Weights of a small mixture-of-experts language model, trained from scratch on English Wikipedia: 65.4M parameters.
Below are experts of layer 2 (counted from 0) of a mixture-of-experts language model. Rows are named router (the router's row for the expert), up (a neuron's input weights, with its number), down (a neuron's output weights, with its number) and show model dimensions 0-159. Each number is 128 + 24 x the weight over its row's rms, rounded and kept within 0 to 255.
After each expert's rows: "raises" lists some tokens whose logits its average output raises strongly, later layers aside; "mostly gets" lists some tokens that are sent to it at least half of the time. This comes from a sample of Wikipedia text that the model never trained on.

# expert 36
router [137 158  66 109 100 152  98 150  99 146  93 101 115 161 150 108 116 158 141  94 132 167 156 163 156 134 103 114 153 107 119 104 129 146  92 147 158 162 139 111 110 153  95 116 167  92 148 168 181 106 145 153  98 133 105 140 149 104 124 145 155 144 146 161 115 157 104 101 158 137 129 139 119 142 103  90  94 134  96 100 135 146 103 151 110 160 144 139 139 132 118 119 110 124 100  97 148 110 106 111 160 110 150 104  92 160 102 115 159 100  98 115 100 111 100 100 113 152 152 133 100 147 124 140 137 152 145 116 102 153 148 138 144  97 162 152 118 159  91 157  98 158 112 162 143 123 157 127 136 121 129 125 155  95 116 133 154 103 163  94]
up1 [109 108  97  90 111  97 168 151  90 164 164 105 138 143 150 150 139 142 143 112 135 186 143 129 130 149 164  89 143 154 124 174 121 132 116 128 141  89  93 130 124 121 114 133 129 111 122 168 154 123 118 144 117 120 128  57 101 129 104 139 149 128 130 117 115 144 115 146 157 121 102 115 132 142 110 108 141 131  87 103 144 157 118 171 178 148 110 105 109 140 128 114 146 145 146 137 121 130 135 116 110  94 110 114 101 104 133 162 157 104 119 135 143 137 185 157 189 144 127 117  90 113  82  76 114  91 122 164 138 131  92 131 124 128 119 169 102 135 141 146 129 158 165 138  79 120 150 128 126  82 112 146 153  98 150 135 108 120  93 147]
down1 [127 128 155 101 150 128 137 131 149 180 148 103 124 133  79 119 116 115 158 123 120 128 123 174 125 137 152 144 207 150  93 163  96  80 128 143 122 151 125 152 148 116 112 167 137 135  73 141 135 150 115  96 157 160 137 158 103  90 126 117 145 127 114 139 142  94 127 150 114 101 143 142 127 122  79  99 124 137 123 122 116 106 159 124 173 112 168 133 108 147 128  60 103 153 146 106 113 122 113 172 138 148 125 168  92 130  87 137 144  76 110  94 128 144 154 123 128 102 130 108 155 132 109 134 128 121 123  93 104 117 102 162 189 141 126  99 143 164 132 100 136 124 126 161 134 108 121 131 104 167 108 100 135 141 141 132 122  97 117 117]
raises: "ania", "m", "ma", "ms", "ology", "ological"
mostly gets: " y", "-y", " se", " j"

# expert 227
router [129 163  94 142 133 150 118 140 123 139 125 162 113 136 125  81 163 180 148 129 110 166 145 141 115 134  91 148 164 100 126 121 152 187 131 127 137 136 142  67 146 130 102 119 125 123 124 177 102 102 146 101 107 186 112 107 121  79 123 134 198  93 154 131 148 137 109 140 143 105 135 153 159 167 121  83 122 131 118 146 139 136 171 156 112 121 120 133 152 119 152 109 112  78  97  84 158 129  90  85 144  92 129 128  88 141 116 140 114 115 125 134 125 145 115 147 129 139 144 118  72 116  98 122 135 155 136  88 101 101 144 120 128 126 143 125 151 115 125 140 139 149  93 135 133 107 126 111 152 160 132 146 134  72 145 154 143 135 102 129]
up0 [129 131 142 162  99 122 147 149 123 108  92 123 127 109 123 125 160 112 145 201 117 141  86 125 118 122 165  95  96 130 142  97 188 174 125 129 130 142 133 159 151 133 181 139 136 108 115 116 143 127 158 143 128 110  94 123  70 111 113 178 155 159  93  99  92 128 138 127 150 119 118 147  98 123 143 114 111 143 146 114 118 114 174 128 126 144 135 126 107 141  98 138 129 146 114 118 111 103 118 109 115 131 182 157 109 166 149 151 153 101 119 140 170 134 160 117 129 140 106 144 122  99 115 113 133  77 146 139 118 113  68 108 148 122 138 118 126 116 137 100 113 196 175 135 133 129 134 168  90 107 126 142  88 116 113 144 152 108  89 123]
down0 [126 141 149 133 128 109  89 146 113  87 116 147 188 113 123 107 124 150 108 115 143 118  92 129 123 109 136 109 179 146 136 161 152 119 147 134 148 143 118 168 130 127 110 100 135 152 129 121 103 130 141 129 109 139 155 145 122 143 115  89 119 152 121 162 134 183  84 109  91 144 161 108 130 130 116 113 114  81  93 132 139 147 129 110 120 142 135 139 112  68 101 120 132 121 124 114 124 109 151 140 128 104 136  90  76 175 148 129 138 110 143 116 127 125 174 126  76 105  89  75 140 112  97 137 126 144 140 136 115  86 123 164 135 141 157 118 123 132 146 184 150 125 200 141  90 175 102 154 148 134 151 138  99 134  98 155 171 121 123 125]
raises: "ed", "ing", "s", "er", " ", "a"
mostly gets: " end", "ear", " show", "over", " prov", "row"

# expert 120
router [126 146  99 140  96 133  81 134 127  87 125 148 127 147 128 118 163 122 128 125 123 219 126 110 130 132 109 117 147 103 170 130 172 131 133 127 171 126 148  68 137 152 146 130 127 127 166 158 135 115 128 115 110 165 122 100 149  72 154 149 167 108 121 125 159 148 128 131 171 129 143 163  86 123 124 123 105 144 118 144 114 171 138 148 142 123 115 136 149 149 129 125 108 112 112 136 146 116  83  64 161 125 120 119 101 185 119 110 134 127 129 142 115 114 123 153 137 122 102 141  76 135  73 113 151 143 141  88 120 104 118 123 141 127 145 138 130 125  84 144 120 149 120 121 169 107 136 142 109 119 143 171 124  74 154 122 160  82 132 130]
up0 [127 135 111 102 133 123 106 108 157 128 109 134 120 133 149 120 119 149 137 137 132 108  93 164 148 136 124  90  93  63 122  86 145 126  89  78 100 133  93 151 128 105 100 114 148 121  97  68 163 132 141 153 139 124 134 181 127 138 124 186 119 120 156 111 143 187 137 162 123 138  73 152 108 109 117 147 110 147 105  93 145 134 119 143 154 145  89 132 146  96  78 132 118 153 153 141 122 100 148 131 151 128 100 169 159 116 179 109 155 117 137 135 116 154 163 139 117 122 143 132 151 110 134 122 113  86 135 127 105 120 155 126 170 173 117 137 109 108  81 123 153 171 110 131 134 152 134 121 112 128 108 168 130 147 103 145 135 140 158 103]
down0 [106 151 170 111 123 148 100 118 133 123 131 144 140 101 163  84 121 149 152 100 113 128  75 110 106 146 108 127 137 135 110 124  83 122 176 189 127 106 153 102  76 135 148 149 116 156 150 123 146 139 107 109 160 149 145 150 135 130 104 124 114 141 100  85 165 118 127  70 184 168 131 169 177 119 120  97 167 110 168 114 134 152 120 152 148 130  99 143 144 134  91  95 114 113 157 169 118 139 146  85 130 153 124 142 122 125 140 127 134 119 123 106  98 113 142 140 120 121  99  83 136 142 138 122  96 160  94  92 115 113 107  98 168 162 144 119 101  94 139 113 120 142 117 124 123 116 170 177 142 104 107 145 124 158 141 113 137 136 121 130]
raises: "ion", "or", "ed", "es"
mostly gets: "ess", "ens", "ect", "act", "ress", "vent"

# expert 71
router [157 164  93 140  82 133 120 139 124  96 107 127 132 158 140  39 134 152 133 135 153 167 142 147 141 120  92 132 126 126 156 130 130 132 120 128 179 153 128  49 133 127 115 132 163 123 160 156 123 122 164  85 132 127  76 119 192 124 127 113 144 157 131 155 122 166 118 119 162 113 101 110 114 160 130  90  88 170 117 138 147 134 117 126 138 117 144 153 140  88 120 104 107 127 125 134 109 106 144 110 144 113 160 134 110 115 110 107 153 130 119 129  93 140 152  92 131 174 162  97 109 155 137 116 124 142 157 103  89 101 124 151 111 127 129 135 153 127 101 133 114 164 126 126 127 120 155 164 158 133 125 112 122  83 161 172 133 124 127 104]
up0 [125 123 102 146 123 166 101 140 113  87  92 130  87 154 158 146 110 123 118  88 144 116 108 108 120 143 140  82 125 156 138 142 120 160 125 115 157 126 185 119 137 115 126 151  88 137 162 133 120 130 170 116 140 134 126 111  94 131 148 118  93 138 105 119 148 173 128 123 161 142 156 125 109 103  99 133 135 121 144 126 114 193 118 136 174 111 132 125 118 147 153 126 117 153 143  84 142 180 140 117 135 106 118 108 186 142 134  85 122 116  89 137 124 123 170  93  74 147 102 154 153 140 112  97 131  95 132 124 138 100 142 136 145 137 124 138 145  69 154  98 160 140 112 171 143 140 136 122 137 132  78 162 121  78 115 177 125 110 117 122]
down0 [151 106  82  87 159 133 134 103 149 167 139 112 111 145 101  94 111 114 163 150 137 141 132 125 104 143 128 109 132 152 162 147 100 156 138 141 118 111 110 133 100 118 116  97 122  92 125 118 109  98 126 113 173 134 127 160 106 168  89 141 115 140 134 151 151 164 101 134 132 168  90  80 123 138 122  87 110 137 139 132 110 146 140 124 129 101 153 160 166 136 102 145 136 146 142 137 136 123 119 114 158 153  87 156  99 112  85 143 141 133 136 106 144 113 151  90 158  88 110 141  72 127  91 124  64 150 127 160 128 155 122 113 162 144  95 176 131 126 177 139 109 103 132 115 141 139 135 147 109 100 166 160 121  99 122 122 102 149 164 175]
raises: "p", "in", "il", "i", "b", "er"
mostly gets: "em", " Am", " im", " rem", " Cor", " att"

# expert 241
router [149 121  87 136 130 148  68 163  82  97 116 149  96 127 137  95 151 147 108 120 111 196 127 137 112 127 122 121 159 134 165 133 118 159 125 164 149 119  95  71 140 136 105 125 128 117 144 186 129 126 121 108 103 150 103 109 149 109 159 120 153 146 147 115 149 167 118 115 152 132 147 153 149 188 118 142  58 129 125 132 129 139 176 113 101 140 145 148 149 118 122 110  85 129  91 124 145 106 133 137 130 129 115 139 129 128 122 122 152 112 108 102 123 139 142 119 107 141 150 114  95 128 125 153 136 193 186  59  99 104 140 121 117 106 121 136 146 144 112 124 121 140  90 114 125  80 153 115 151  97 133 138 129 110 138 140 140 141 159 110]
up0 [124 105 107 135 119 155 125 173 105 151 129 140 102 121 128 112 108 105 105 105 125 122 143  83 186 144 122  78 108 107 161 132 125  42 136 126 124  96 102 137 101 147 106 132 150 162 105 129 126 126 134 141 104 135 139 117 125 141  76 136 105 148  88 157 112 166 114 158 130 165 139 142 118 118 126 109 122 105 117 105 148 159 153 182 121 104 116 133  97 102 168 133 136 143 127 108 127 148 162 151 138  83  99 146 128 146 144 131 126 184 117 134 131 138 156 124 194 140 114 143 142  85 135  96 123 129 120 165 132  77 103 125 168 121 119 145 138 124 159  99 105 148 132 134 188 148 111 111 122 124 145 125 170 129 119 120  83 122 117 153]
down0 [132  93 142 122 135 151 108 118 116 131 122 130 117 131 112 114 126  86 149 131  75 184 178 166 121 113  94 133 133 109 176 127 112  97 131 156 102 157 141 120 171 148 130 117 125  98 148 110 143 127 111 128 125 159 168 101 114 127 111 103 125 154 150  89 127 170 133 123 130 123 141 110  98 115 147 127 126 119 126  93 144 171 143 129 140 120 136 116 117 166 154 120  92 188 109 106 124 140 104  99 111  92  71 145 104 118  85 126 131 126 121 120 145 154  90 115 155 120 124 138 134 103 142 181  93 144 122 113 141 129 116 135 110 133 143 146 138 131 161  73 129 114 219 148 150 124 112 130 114 122 198 161 140 131 123 118 110 113 104 148]
raises: "at", "ation", "ate", "ated", "ations", "ar"
mostly gets: " pl", "arn", " Pl", " stud", "tern", " oper"

# expert 188
router [180 127 122 152  94 110 122 151 131 118 117 141 112 113 138 114 150 148 139 131 101 150 149  94 123 128 116 140 148 131 147 117 136 165 122 135 133 117 109  74 135 129 111  88 114 116 154 206 110 132 164  76 105 131 137 120 168  97 133 160 146 112 164 138 113 126 120 124 175 142 139 171 143 133 132 134 130 129 127 139 142 170 109 168 144 142 186 176 140 110 113 100  69  61 111  60 156 128 116 113 136 124 154 122  90 128 128 136 123 125 110  99 129 161 130 130 132 141 111 122  81 110 115 125 132 149 147 107 130 108 107 131 136 110 148 158 138 125  67 146 129 150 112 142 134 147 124 163 163 122 112 142 152  74 138 131 137 133 121  88]
up0 [146 156  88 148 109 119 116 136 183  89 147 115 129 145 131 158 124 121 133 187 103 129 148 132 144 125 117 139 184 101 141 136 152 151 118 145  95 166 145 129 116 100 102 137 103 153 124 145  86 161 132 124 135  90  51 116 116 121 136  93 123 116 105 135 142 128  93 166 135 144 165 127 118 169 179 117 111 100 129 157 103 101 133 156 106 102 100 148 148 138 126 128 104 146 114 135 151 158 108 139 132 118  81 132 126 137 126 129 105 129 139  97 137 111  64 134 126 133 164 124 106 175 101 115 165 118 124 138 175  93 105 174 103 132 102 123 129  89 138  82 153 141 142 123 163 139 163 108 135 109 112 120 161 100 135 144 118 124 124 119]
down0 [141 124 117 118 115 110 154  91 136 139 108  97 107 105  97 179 148  95 121 149 110 129 117 146 140 156 149 114 100 128 136 157 141 129 142 107 108 131 128 116 144 128 103 150 151 125 114 109 146 137 126 104 152  81 123 111 118 120 110 137  51 137 100 100  95 133 109 181 141 130 112 167 146 129 135 112 100  80 104 119 107 123  95 106 127 111 150 148 135 169 144 134 164 130 130 143 144 107  91 144 118 123 124 106 132 140 117 147 158 107 148  96  86 114 105 131 129 145 171 163 128 141 127 177 152  78 103 184 168 120 147 157 119 131 110 113 147 169 167 105 170 132 157 145 156 113 152  94 112 160 169 154 130  72 108 122 124 118 167 116]
raises: "s", "ing", "e"
mostly gets: "end", "way", "ood", "port", "ank", " form"

# expert 99
router [152 173  94 119 102 106 122 118 142 126 122 110 123 137 137  93 122 158 129 104 154 155 122 139 134 123  98 132 118 147 153 134 114 145  89 137 135 205 110  99 140 155 141 117 132 125 135 186 171 135 160 118 119 116  84 141 123 127 138 153 147 139 141 123 110 158  89 130 152 129 134 138  79 117 130 116  90 142 136  95  97 148 155 119 146 164 158 108 128 136 119  85 126  53 141 139  96 107  81 106 149 123 150 130  91 176 108  94 171 116 126 119  75 110 107 157 113 149 140 131 110 180 100 156 161 149 128 101 129 133 123 141 118 104 131 144 139 132 100 159 110 136  88 132 127 126 156 150 145 142 150 128 144 103 116 156 172 113 106  94]
up0 [166 100 110  90 125 148 149  76 112 156 127 138 153 134 126 144 188 173 122 123  72 108 143 158 156 128 106  68 114 130 130 140 123 137 172 112 169 106 107 127 114 136 163 130 128 127 140 133 141 137 141 159 160 129 102 104 152  91 128 141 117 123 158  75 134 125 140 132 110  86 144 128 104 111 154 105 160 133 157 120 121 100 142 135 126  81 134 155 164 167 110 127 118 152 108  97 104 100 125 142 112  80 110 164 153 129 114 137 175 135 122 151 138 133  84 150  90 143 147 103 103 121 111 130 124 113 152 167 182 130 137 117  91 111 138 112 113  91 109 102 120 128 130 128  90 127 138 115 156 146 147 182 130 121 143 153 104 104 143 106]
down0 [157 123  85 119 172 137 134 156  98 183 110 137 111 145 136 122 118 160 142 176 134 153  84 170 109  95 146 135 136 103 116 133 139 129 138 110 133 155  88 143 139 120 100 109 128 130 129 113 114 113 153 136 103 131 120 151 122 107 164 145 137 111 145  96 119 121 141 143 134 142  99 118 125 118 136 161 128 112 170  92 130 170 162 135 145  91 113 151 179  89 153 118 162 107 149 129 127 104 145 131 148  82 138 127 113 143 166 151 107 111 125 134 139 148 101 116 120  56 176 146  79 116 130 136 113 124 128 116  82  89  95 160 142 105 159 145 120 136 149 163 158 151 136 126 101 100 100 133 117 116 100 100  73 126 111 135 122  95 135 181]
raises: "ter", "c", "i", "p", "le", "an"
mostly gets: " al", " Al", " All", "irc", " del", "Al"

# expert 109
router [112 152 110 149 104 136 108 129 111 104 121 154 126 155 187  84 146 161 133 147 142 155 140 139 121 130 114 120 165  89 153 123 145 177 127 168 167 120 154  80 137 168 118 168 133 112 121 187 114 123 153 104 123 144 107  95 135 118 147  92 144  95 182 132 138 134 138  84 128  91 120 119 122 145 132 123 120 168 115 139 164 136 166 136 115 140 151 166 157  88 133 129  89  84  87 126 143 107  78  92 134 111 131 129  61 140 104 136 161 112 119 137 121 128 135 128 107 151 154  92  82 143 120 105 137 124 130  90 116 101 146 110 137 127 131 157 124 132  96 124 113 149  94 157 150 144 135 106 132 117 132 152 136  95 145 169 130 121 137 112]
up0 [130 141 136 184 130 122 121 121 135 138  99 131 103 164 136 128 130 113 129 120 129 132  92 125 163 168 113 132  86 173 181 100 120  93 121 150 143 113 143 120 111 127 128  86 119 117  96 134  94 101 156 130 145 169 158 111 117 121 140 127 146 156 148 142 121 107 149 178  64 116 128 122 118  85 124 152 165  84 128 143  92 140  82  87 127 139  96 165  84 132 163 123 159  87 101 122 143 121 133 134 117 136 155 121 147 173 157 173 110 131 126 108 142 120  75 111 117 134 116 146 168 142 143 125 115 141  84 127 103 129 109 114 152 174  96 129 145 139 141 107 117 161 150 100 110 139 111 137 152 117 118  93 157 147 106 107 146 105 154  90]
down0 [116 165  84 133 133 122 129 130 152 122 104 130 100 157 115 131 163 120 108 123 106 135 112  90 100  96 111 151 154 136 129 145 149 130 153 128 109 132 156 152 121 131  94 115 109 114 144 128 117 105 148  91 113 168 160 131 100 135 127 121 145 133 148 123 132 133 126 159 119 178 125 122 142 131 140 132 174 106 150  77  83 155 122 167 113 110 112 175  49 179 145 116 125 150 112  80 158 111 108 167 130 108 152 116 112 100 165 122 117 126 119 139 156 143 107 125 111 147 103 129 149 136  86 118 132 143 111 128 113 165 104 142 128  80  97 113 165 106  66 169 157 137 138 104 153 145 121 171 151 133 123  70 154 138 111 128 131 133 123 170]
raises: "ar", "r", "at", "a", "in", "o"
mostly gets: " pr", " prov", " f", " exp", " app", " inst"

# expert 77
router [122 120 128 147 114 124  74 136 126 149 113 130  91 133 123 130 140 116 153 113 142 132 133 109 171 154  78 101 151 114 120  94 132 136 110 162 120 136  92 137 139 123 141 144 146  75 110 131 143 120 105 101  84 161 101 134 116 136 155 121 171 128 158 128 131 118 113 124 128 108 134 141 154 144 143 134 122 167  97 107 122 158 151 148 109 127 120 143 127 125 110 121 134 122 109 127 153 113 129 133 181  97 139  70  82 155 102 119 167 107 123  86 132 157 105 109  95 186 175 115 129 123 119 143 176 147 124 105 110 160 115 138 159 121 145 171 111 129  72 130  60 148  55 115 133  93 138 166 159 113 129 134 136 129 163 158 128 120 129 121]
up0 [106 114 121  97 130 145 171 129 126 141 140  97 125 148 115 105 105  87 106 146 137 138  98 117 122 101 134 148 135 163 109 145 160 121 151 124 140 138 148 150 142 143 105 143 111 148 144 111 145 102 139 113 112  96 135 136 112 154 134 122 130  98  98 134 104  93 160 121 147 130 181 101 134 147 121 115 140  95 128 182 160 149 145 135 144  88 124 131 132 148 101 116 109 178 199 147 121 140 112 132 116 136 129  87 156  60  89  70 128 138 134 189 113 135 132 126 139 166 171 143 128 129 145 123 140 109 101 144 153 146 116  79  96 134 142 167 161 135 147 122 139 100 121 108 116  95 136 127 114 144  94 114 155 144 143  52  95 131 113 118]
down0 [121 125 138  77 130 179  98 148 122 105 138 114 136 121 133 121 151 109 133 124 147 141 143  81 157 121 115 180 129 109 153 138 165  93 144 130 129  86 104 123 113 118 162 174  89 148 145 126 109  98 125  89  87 140 160 128 113 126 129 118 118 123 113 120 188 124  71  91 156 123 146 107 130 171 128 151 128 136 149 109 134  83 156 140  88 145 140 108 129 146 126 112 143 120 131 121 129 131 161 118 139  83  92  97 137 115 113 124 155 133  68  85 130 156 143 159 135 127 138  99 115 160 100 137 117 102 137 136 106 156 121 124 176 181 121 142 154 125 109 152 172 116 151 127 148 111 156 106 107 105 135 116 126 104 133 101 182 164 116 159]
raises: "-", " ", " |", " and"
mostly gets: "\n", ")\n", " |\n", ".\n", ";\n", "\"\n"

# expert 175
router [156 152  78 107  98 150 107 149  98 137  97  96 112 155 151 107 123 157 147  82 131 167 163 165 152 145  99 112 147 111 115 110 140 154  96 140 156 166 138  98 105 165 109 113 159 101 157 163 176 106 146 150 101 138 102 134 147  91 129 152 156 123 149 168 115 145  99 100 153 144 127 145 102 146 105  96 100 151  97 101 136 149 116 152 117 158 156 132 145 127 124  99 108 126 123 111 143 104 104 113 148 112 155 105  94 155  98 119 165  99  98 115 101 107 106  94 122 155 150 135  98 149 129 142 141 149 148 110 102 148 153 151 135  97 159 144 121 162 101 163  97 158 103 168 151 129 154 129 139 128 145 127 157 100 125 142 146 101 159 102]
up0 [120 154 164 101  69 151 104 113  78 110 133 160 118 109  99 143 138 101 106 126 133 137 173 130 149 135 132 141 157  99 117 135 117 151 122 107 121 130  94 118 128 107  99 161 133 109  94 196 141 150 121 141 101 146 136 108 140  98 122 167 124 152 137 155 144 117 121 118 129 131 122 161 115 132 118 182 118  75 106 112  84 132 120 167 121 131 133 130 131 132 117 125 137  72 121 102 124 168 158 158 136 160 127 150 114 161 130 140 142 132 160 129 118 160 122 155 115  77 117  98 144 147 165 149 156  86 146  98 118 144 147 153 159 117 138 137 129 120 125 126 129 150 185  90 122 118 120 111 144  75  83 131 101 121 154 144 100  77 119  93]
down0 [126 155 153 135 154 129 168 124 129 102 153  96  88 135 143 130 145 139 119 129 117 130 165 117 166 166 122 144 140 127 126  84 123 109 102 162 114 100 157 111  90  88 126 158 143 132 134 140 112 157 167 131 105 120  99 127 128 114 152 101 132 111 155 175 110 104 137 127 116 123 129 149 122  84 140 127 112 109 119 169 134 144  77 126 114 169 136 110 178 131 113 124 122 121  92  71 144 106 124 130 125  83 134  90 184 101 127 123 142 106  96  96 118 116 116  98  94 127 127 122 123 157 113 131 123 114 139 171 165 121 145 167 145 164 138 114 136 127  99 151  90  97 173 113 125 138 125 133  95  78 143 172 140 194 113 126 138 162 154 136]
raises: "ident", "ific", "idence", "ences", "ersonal", "ence"
mostly gets: "hel", "min", "-p", "br", "omp"

# expert 167
router [132 148 118 148  94 127 113 148  94 130 108 158 120 142 186  78 136 166 129 156 152 144 158 149 130 124 103 127 157 100 174 125 121 166 125 190 147 115 133  82 127 139 129 136 139 117 133 156 103 149 156 103 123 158 103 121 127 122 142 117 137 135 147  99 151 123 123  89 122 126 105 103 103 150 108 128 111 189 146 138 157 135 177 127 129 142 138 167 153  96 133 113  96 104 129 141 112  98  92 124 133 135 120 114  57 145  87 119 159  90 111 119 123  93 124 125 123 152 135 110 106 168 121 100 150 143 131  95 107  96 151 106 149 131 121 154 115 163  48 136 111 149 124 126 128 133 158 116 145  92 114 131 130 105 137 160 128  88 157 125]
up0 [108 131 142  84 129  94  95 129 122 100 112 126 118  81 135  88 139 161 128 175 135 115 144 133 122 130 170 126 163 150 131 153 184 112 137  88 113 129 117 103 117  98 114 123 105 127 118  97 116  94 109 194 110 106 139 114  90 117 180 138 127 159 157 146 153 140 112 103  94 129 142 142 161 132 130 142 145 125 134 134 110 109 137  92 103  75 159 135 126 136 140 152  88 119 115 104 137 108  91 116 153 124 133 144 155 135 152 132 120 173 150  83  95  90 112 119 110 126 147 173 152 101 146 153 161 100 122 152 143 116 137 124 135 133  82 130 114 140 123 146 189 116 133 109 141 160 133 123 123 122 146 150 103 126 134 128 199 153 166 145]
down0 [ 98  64 187 142 156 137 158 126 115  61 137 100 142 142 113 102 123 137 131 118 123 167  78 138 127 126 124 157 113 155 120 133 151 153  90 146 107 158  87 148 139 108 135 120 134 120 124 119 128 143 102 143 140 129 115  75 114 110 159 135 100 109 126 130 139  99 137 166 126 154  79 128 134  99 173 128 131 106 121 136 100 125 160 104 130  92 157 118 140 113 168 137 132 128 119  98 104 143 151 107 132  79 143 131 129 175 134 129 123 117 160 138 123  87  96 109 146 133 131 146 131 166 166 134 157 124 121 191 146  89 131 127 136 162  90 172 119 161 125  99 142 133 120 123 124 101 118  91 141 108 143 144  97 111 163  95 171 124 149 148]
raises: "u", " ", "i", ","
mostly gets: " res", " ass", " Ind", " dec", " ind", " cons"

# expert 125
router [148 152  81 105  99 153 102 144 102 139 100  97 105 161 153 103 119 157 147  87 137 162 156 158 152 140  97 118 150 110 122 104 144 157  88 139 159 169 143  99 110 161 106 106 155  97 152 156 176 116 148 151 104 134  99 132 146  96 132 151 156 139 154 160 115 150 102 104 158 141 127 144 110 143 106  92  98 145 100  93 128 144 103 148 120 164 146 131 144 131 124 105 104 125 124  98 153  98  98 109 151 109 150 104  95 158  99 117 158 103  94 117  98 103 104  92 114 158 153 132 100 147 129 145 142 150 149 107 101 158 156 159 143  90 157 143 116 165 100 158 101 156 107 167 145 126 153 122 136 120 142 116 147 105 127 144 146 107 160 104]
up0 [134 133 133  83 103 111 171 127 134  98 102 115  85 137 116 136 150 134 107 130 180 115 194 140 126 154 164 122 143 112 135 120 120  84 138 105 156 137 143 136  81 159 134 118 157 111 129 147 112 146 115 117 123 146 110 179 122 133 132 144 148 138 102 111 158 139 126 115  83 136 160 114 120 110 103 135 135 136 109 120 131 108 143  91 148 101 143 152  87 164 106 106 109 114 107  59 120 128 139 153 173 116 115 135 110 136 129 130 102 101 135 141 142 116 171 103 159 113 138 114 120 111 139 154 172 160 131 134  92 161 130  97 103 141 179 167 113 187 133 118 121 102 126 144 129 113 140 165 141  95 102 162 124 127 150 144 134 108  58 156]
down0 [117 141 128 143 164 106 151 135 132 144 122 156 133 143 143 123 140 122 152 107 126 104 174 160 131 118 120 109 145  76 136 119 122 107 125 122 112 126 140 111 128 156  89 102 135 132 142 135 145  90 131 112 169  87 136 146 107 141 130 172  88 160 112 119 148  93 135 167 128 140 127 194 114 123  98  83 131 149 122 137 119 110 136 127 163 151 125 132 135 207 114 143 130 132 143 128 108 140 103 132 112 133  96  77 107 134  89 176 142 161 152 104  84  63 134 189 123 129 122 114 135 134 165  83  98 107 136 101 130 124 117 136 127 149 116 143 135 106 156 137  89 111 102 118  92 194 122 111 120 120 122 125 128 107 148 123 157 155 157 101]
raises: "er", "ers", "ern", "a"
mostly gets: " e", " sp", "ico", " India", "ado", "ile"

# expert 44
router [150 160  88 104 102 151 104 136 100 143  95  90 105 169 148 109 117 161 139  88 142 161 158 168 155 139  98 113 147 116 115 105 138 154  93 147 155 168 138 108 108 164  96 104 165 104 153 159 181 111 142 146 102 134 105 125 151  98 132 152 145 131 151 165 113 154  99 103 160 136 138 134 100 147 102 100  97 146  94 102 139 145 105 153 109 162 150 135 143 130 131 105 102 123 119 100 143 100 101 114 155 112 154  99 103 167 103 116 159 101  99 112 104 113 104  97 110 151 147 133  92 148 127 142 138 143 141 111 100 156 153 153 141  97 152 140 121 162  93 162  96 164 102 159 148 129 151 129 141 127 144 125 144 109 125 137 147  99 163  99]
up0 [121 141 148 124 145  96  84 163 159 145 130 168 133 135 150 146 155 116 121 106 112 150  99 181 120 145 112 133 174 127 145 153 175 138 113 108 101 132 103  80 140  95 125 150 189 175 151 139 104 107 101 100 106 169 142 160 145  98 166 147 138 143 131 135 120  96 103 134  94  92 113 104 110  94 154 110 106 127 122  97 107 140 177  59 112 131  85 158 116 150 101 167 137 112 151 141 144  91 113 109 157 156 110 107 160 115 121 126 160 136  85 123  94 163  92 129  94  93 114 129  98 160 134 138 119 137 138  97 139 115 160 136 121 126 161 128 126 104 130 127 124 107 130 125 133 108 149 132 121 127 118 168 130 144 105 131 139 126 117 147]
down0 [142 154 179 175 118 129 116 120 117 128  97 176 150 152  94 122  77 151 145 121 135 126 120 106 128 152 110 123  77 161  81 120 115 133 139 152 102 125 100 127 189 162 143 132 134 102 150 109 127 149 124 118 128 127 164  99 102 160 129  91 125 126  95  99 136 117 108 120 142 150 148 167 130 162 110  62 130 131 136 114 140 125 182 169 141 164 158 147 127 149  95 125 141 160 141  99 121 142 106 145 148  84  99 102 109 136 142 117 102 124 188 151 112  90  91 124 148 124 103 147 122 149 129 106  75 144 117 164 109 140  89 149 152 128 128 126 110 158 134 115 139 100 149 133 129  89 141 119 107 122 103 124 108 155 126 123 155 137 117  92]
raises: "ler", "let", "ling", "lement", "iel", "erson"
mostly gets: "aul", "de", "ately"